Experts of a small language model.
Size: vocabulary 8192, 34.3M parameters.
Experts: 4 picks a token, a sigmoid router.
Training: a variant of SOAP for the experts, 352M tokens, 5370 steps.
Below are experts of layer 4 (counted from 0) of a mixture-of-experts language model. Rows are named router (the router's row for the expert), up (a neuron's input weights, with its number), down (a neuron's output weights, with its number) and show model dimensions 0-159. Each number is 500 + 25 x the weight over its row's rms, rounded and kept within 0 to 999. Numbers have three digits each.
After each expert's rows: "gets" lists some tokens that make up at least twice as much of what it gets as of all text; "comes before" lists some tokens at least twice as common just after its tokens as in all text. This comes from a sample of Wikipedia text that the model never trained on. Tokens count by the router's weight.

# expert 48
router:507504493534452484494483521480510454530511486535546493515465490514509490465516462511463493483516471501525502551538516500504547505460550500520484457431483494465513524510514499451477492543503497500478517468518529529463509505519463473471518469466480482531509501477483512499537504469490522496498485532501497492491497508486524492520464479523464473497480504512539487494467531480538502514521467429494514546492529502506496480514522464515524487493527504470472530518535469520489513528545540
up1:486525500508504514466506520505474491525493506514462504472453523508485486517470477512491464491501502511489459487547554512487529506502492494544499468495470477508542480484511493478483505470490452536487490490554498503480494465519533458517490483515504454563490522538552538497522459467485495552532519525503484485428498532486518497557496467555552496519503502508515473502507526503492524529492482494489492455501544500533557487512530509506497490517539492525486538511491515504501504489492517
down1:563485527507487500498498476521470497549532496482501477508553503533500535496480481494475473487510509478537519488507555512438515513503520520474516519495480484504512455509500513484535479493508506506480466507463504509504525467494455500487479484497546508516480501502501496470487530544514535511518504511478462517488537527509555435510486467510486480483488472461531536523513526516521493493464487543504514513456507491486491498496478514522485551492541489568473450492511496493461472565494504
up2:500484550547521510463543517515482486505511510488498485505508489489510456489480494538507504494470484470507480514538520501522501517503502522502454444502543459516517532511512454468478482496508494503471483481493510492522521484564504496526470511507508474529461476445444529527549478475475521498520524497501512505448506531495539526509520527533525434512497505503501527490549511517518501464500490543530468473487518490474479539535495477554485519500511511515526483475487485543494496493504449
down2:500500521442504487470525470510458457528428492530497492488492495518509473523499503514451473474494535499541525518488472524523523502451498494500508492498510502507521479493510508481486533495498549535499486502510495540515509488463436510506453535481489491462469480476527485525473501506503475471498471475484462541511551507510481492529484515492521543493529502501453498475514473490450494471458515480533511513433458525496492523520537500518480502494530518546504478467521496497551490515502482
gets: "9", "8", "7", "6", "5", "4"
comes before: ",", "–", " |", "8", "7", "6"

# expert 44
router:558495456509533487498492528516445468505499546497505479507479493495500507505468472507512491460521485516484508470490491526507493476504496510494507473466475454490498508503513482500506496525529522466509477466526514479412506498451464494508530493511480546483512489496531484483529510503488506471488494551485489499544520440485541522490477514483459483530562453500522479485453492464507478485555485491496514556502455440506491503511489479451510476496489486519492512521518470510496517505515517
up0:501498513475498527470477492497493483476476454502509502474532441503515519488487515540493493536500511564515497433497513553507520502487513540467470480554456483492516495483499539457501521521489498520524504514516516466478478469494547489501508522502464503530508477536512483487474442487554532489493459478483520494506492515488482539528510519470456524477495484502486487503497518469502490464500519528477504515498498483508497514543481490461488463474526456498513509495423461464471501520480471
down0:528482520460507494493510504435504494505541484496523533488462558555527510486518500495537472474492476442490529535490500518505501513525498518478531490495508545531501528517529526559462487500481470498475498465511529545509498522527486479517553483528481497491477513514540482518491523520503484519490487532514502555539510492479506527486506514443466536461505498497520537473528478496500495515514479474495491496457525519466529509484538489491519505482450533504479548493496506538536511496534516
up1:483495531499500496528506482539473505518495539493543504512513500476506512504520526523478522481532498521509501507449473504496515428554494474482517499483557533517503520508510490485537521507513498505511483471527468500513544483480487439459556499545419484498468511543513474488504501533471477471541524472492500447527518494467511534501518524487536476499508495521494470521475521501501504478496489542507521523522523462521505482542479467475503470517445476497486534497458485486494518498498494
down1:516507465524504501462480514496521466493494500483443472490482511479506505519498532498476497551539539478521505467442487487519542497521523500535490476534514522520533490504498478531479475473473541503451519486524485510508531544477483503480543494564473503490487514498474494489509500523489486521575523497482485523470460519520504497464496533529516509491496479524514496486499481525514494445494492476508494522493443469471529531497491435520542534491456490534534518502491483464475500490518472
gets: "o", "e", "a", "on", "s", "i"
comes before: ",", " (", " and", "\n", "'s", ".\n\n"

# expert 17
router:565510479546532471525502464487472496514490520520479480503451434559498513509509499506464506504503467514471473522478535524486536522497494503511499518476491519480517513523526536493510549519451517490537489452496502518469496530470475489532505491499492534527536514477595523449535493463504504511485521478531519483513528484525510524538506561500509486464529495508477493528524471497525502484500466474437512482509490497518501504486521493491503496528503498513495514517505472511486509529524491
up0:527509475535494514543497508534498432521476505517487513500524570477491497507530509471499474516548540481529512503454495537500504476523509506475451502485508497460462479509553505514441496498476487481482511509498544482494502498554458473523514478464459529515503522517478522437542522495493503491530496513525493513503485493478503463473465539474504498499508527495493475493485530510468445450487539472517513508527522521530485478492482493501496499507504492497498527479511543474510486552531481
down0:516500512502495479500485476518468496469482479457535504464481523483484474526502502567440508484469502463507529502493511476520541501507475515512510526479512534519511446464494514505507557529544492512527480477485494494530452516494469478482530469512500497520473521457526480483471473476510481505529486472502492487486548530506476451439496520490517465441480522475515459510500533504471470492505523494543502532515485499526454525541536493490518514495518517503518489507514493468505504545540468
up1:501494510455511486505498527480457479474514511519515484496521497515512491528473495513505481497503532511534474520512501477536485504492489535581509500503463500530500511490519512528497478472540426517463548490487501520484457490536516518533517513508503521543535512547546510501456492520534492512508515447479500477547499489498458524522510503534507487505536486496508528499536498507493530462497522515520493511516527482464499471530496511526481478531473484455516454475501466574504491488477550
down1:468511515487454555497507456493474504502511536513479487497502509465517505498537533514432544472507519495497512510487471523483455529490504503490530454529492505471515504489483484521481517460534484488520440523487501496473493523450449539480491478505485503494571523468499499505485484520533501490525492507507462498518523484521522487488491498513481501502453532486535523494442506465511441514503473468478527466495497517535520491473487491533493517502545518505499518528546528507531463473459488
gets: "1", "2", "3", "9", "n", "age"
comes before: "9", "0", "8", "7", "5", "6"

# expert 32
router:500499485491541489515468492480487532507483484510518464492470480540500538520475494503468465498531501547486491523482494510497547456485504506496457472487488507557550552506529485507480525528504523483494523447490524536481499504514513477508470462481535488509503527482565526456534501503509537498478521543523524475515489463549530487517504516500515491509488505490490516483494516480502485487474519486490491494516515528519475493501515504472487546583517490546487527516527519547452530549517496
up0:516487491501521520494471511476494491485506496519512531496450548531531451536447514522532518503495483489577499489458467508473514506497493502513560520525498503534500497514523520480470528511538441480506473489487480499474537512498459499495501461484482485519537473515548535491548478536559515497474490490543513442497492509493504512428514473499510515511501496508521523505480478458488512524507509475479476480486466537538492485492500522469510488497512530558504503510493535506490476511513522
down0:524489498513491506472536506475514506509491484517487493508504506462507489541503496475493471493521492454459458490526514501465452504482495502467513474520447491495475552495518465455481532496511489503522492558543506504498547521489496482470494506517513475531475551521492501542516464525467495497473467539508522512496464504529496487470568444528562502442498527504503460523495514497494466510488482498514484473465490522507497491475515489461481565545492506526503511526523502497492482535525498
up1:497493535494537487509480509457504523483477479471499504527535524566531521512464497477489500506490515473496505480466562513493481535502506517518510518470497458508478525528467521496500478525566464515523467522491511437596512518490515505509515511450498469481508519504497509508526505497490502532511477539448500489512486488537466494506460490506486498481510511466479492521470497514446471472494540522504517505501490499503478509493507503476489563477500562512540502516499505503489547496511529
down1:495477478506481449501509506482503533514458488494525437490487485513509504471515510473492459478533491485515511477540496496453513483480544498542522485479490499447506483473504484514536503533498479460500515469499496514501505513500476525501483500517509509481476541482575465479482521493514508502542514498452490472540525472461464480510483485493538511508515497499517502505485572483448464491489489584476479503510501490488500533532509506489471508512511470527556515486473504530533507498539463
gets: "2", "1", "4", "3", "on", " United"
comes before: "0", "9", " States", "8", "5", "–"

# expert 18
router:510471515473501496504472492513500481541503486519550463502483477494508530453461500515485464505517447525520495523526520511497502482489547568512476489492501441504501482524513525461494497529489538487483489467520532512469500524494469513454455464488507497515489466483482508511512502483492500490474513515511516491468530498502525500521444499513501477494485479509546475516473503467526493499534482439521534512509511541523482470423553483473500508493509485469481552473491474505501517488557524
up2:535464505495511501492482511483521527483487477482513497486526489455463449495482507505508523496557539540527480516511481479464469447512511535504494489535514456517529485481521521545538512482524509502465523482493522506494478489465507491490493497475499488490483497475485470459485521515527466469531489481559501492466452502491517463518473500529533465465454476520529491498517539478474511496526479491507502500557527519453463509478472464537533508496510496476512513468487477578497485482513498
down2:441529525477470506529491503488496517539489522534495515494489472443519545459544534524499487504499485490517494487501478516499542543456505476469499525497504500550494572513486475517477511513550513495496420537515471472499498497497498477498492499498500457503495495507485500481489492486503497527507498525514472545515529502468492499487483498458557512547507517454489485497462484482472487477463473494456512478454470496559510471498491469475466503486498504456477488485513506479515533474510490
up3:490491529532527534481520486487540502534481494479492528501548454474453493460510523527475529508503496493486470532539492505521526472503476466540537512527504481496486523488521509519488484528542526511499478468484492531442524501528455523479471535533471509487502512443482465468503523503506542488528501512559476465512493501477479520547533445512459522533511540503506509483472460527482512490497486510480502492511501512478525479535511474500454506484493485474492510464479494518468494534511551
down3:513483501490478524451524499488528500498525505511541466472480453485515456538518504487512449509514491451523486506523493458513514515496506516492512484512497470511471462529465495515515484527527477507490481543433485509501509533497498480487500512475519460545516515516502516516458490473527464509458453507528444504467507528528489495504462517472501513489480515477481541492489452475546471493496487501518456532477535508548478506456519493468520484490500460499504496477581494511514506496497467
gets: "0", "7", "6", "8", "5", "1"
comes before: " |", "–", ",", ")\n", "6", "7"

# expert 15
router:497498462540495516533501531484488473471508488481531442485512460504513498512504504515453490462467474471518499530512486509538450467489492521512508506489487435457498491498491488495502512512516520492510508478510507494478549512481512472481467468520531566515466463500523509505533567471516520495497502487459476500515512416489508540504486484496454471486507474480527459481476545478511491519484465485508512513526520497520480443491514461494492487519477515488490505523510473540485514533508542
up0:501531476491485496519517478496509531524510467517478500525518504528508483483519486490472517523452484466478516523500454501513546488535496475451494506505506519502550490510458477456496490543490531495529520544451483530493524536516477482492487509520499529530457497425495509520508531507436506525536456519506479504488491458464482476488457505504488485503482484479498490505511505534538522495512491469514516480520488514475486475482475450519503474495535483503513483506514467505416523541467529
down0:497451476493526493533520504491483510488491481526488474513491531479452519516536519454496514495503540525509507458534510519486462536494500566490478517503495512569475533460480506525477483523475445490453464475503479457508455548514489505538535483454468471507517472507512532498486497526564494501471503517493525504499491494517502541500510479507520491481502476502504468494545490503507520509477465513460514510517502549530484516494490524471472507467506451527492532500467451495525499508510491
up1:545511502542502489494507540472513476465511523503520507536484473503525515480509504515483515542470501514521461490519460487494520475479518513493498510504524507455492509487465508513517496517492498479520456454538456515562496491538458519480493482462499523541464488537466527488506545474473504514467519482503489550517517515558511500508474475532477468457523522507514462482465526474503505497461491492497492485497540530448522480510498449494525551488517497461520528515503489490536486553527501
down1:494440499499509518475543461499480496474494502495528496454464514505512489462505511473490496542509460518472507522477478543467504486475480512488518519509479484525489485511517511490465476496510436490479512497511517452532500532526502443459504497515467480504543521490532525522472460503501444498476493500509508454523497519515480502470465476507556476475511485542475524470486477521552535527533500523458486477471510477519544522495502500503530460490502495469549522490521510521448498478502475
gets: "s", "ers", "es", "ings", "er", "ions"
comes before: ",", " of", " and", "\n", ".", " ("

# expert 36
router:515463509521527520521488485481486531530502527482497520516505479521531543484538504498514529481514499521471510468509569523553484462473550494507508525496468478538485441494536528514452474530473528481523480487494457508500515491496511500501493472473487485534510504502517484498527526532497494429491513508539498529509439489548511549526448514531468470495458514510512533518467498501480517513483521481504514522490503531505526503490516497535543507480484468508481551506468483501517523505472474
up2:480480503494525482500493490499538524470546522496481517492530488506522463473483518497491539486555530482510548526520534530520472520531513487518513480438466475498524522514527546514479518504488520480534470496479485527482502504494451516445464487524517503530534472508471490500483553537495485476518550458501515531486488499498483498482488468522521496481475483523530538517512477541497494501448480521510485511492492523509539531520547472517544497524505480482515553500498558489511472502451502
down2:497472481478479462505540482532484489508492483489512533513528540522447507492467507504480454511451483449499491501467482498468517520480559519518451489506517450493515547518520498552507505466512507477499516474514484520464539502474496476501452508500476465519524536496490527474557507464497488453491519550502483500487534468486477498491575529498505481489505515517495490490532464503519511478521492521534487498513479506450506484486486509487563458535483491489494502494504496508457506484499467
up3:478497533505496527523506497488506496485499509490511475503499526477530487519552503492535491436511527523503491510462492500496528455485537479497514495478519482528537487485527450528494497499466542466454474476509519519480515459560490497537451499503478488502465509524499485562545462523474508483531496479517500507480495504456488517512517499498487497492488501502519527456439511523506497514468512456477521532474508488482528540518494493546530473433519483488503505497509494497478539573509489
down3:492502479482511483491489447521513516527481498506456499490490498514524513515483535516481512492516492493487486502539528502520518531496457484476462472500494514588487499519509477501483552490490485558479547523528503463546473516502487519494471507523493536517496490500489484546492548516547477562536539528499460483538497512480492512436479461508510514525523491466522524531531507517490500499485476535513475533499519516478508507507496463486503448449504503511477474515457504515479495534535499
gets: ":", "2", "3", "5", "1", "0"
comes before: "′", "}", "″N", "0", "3", "5"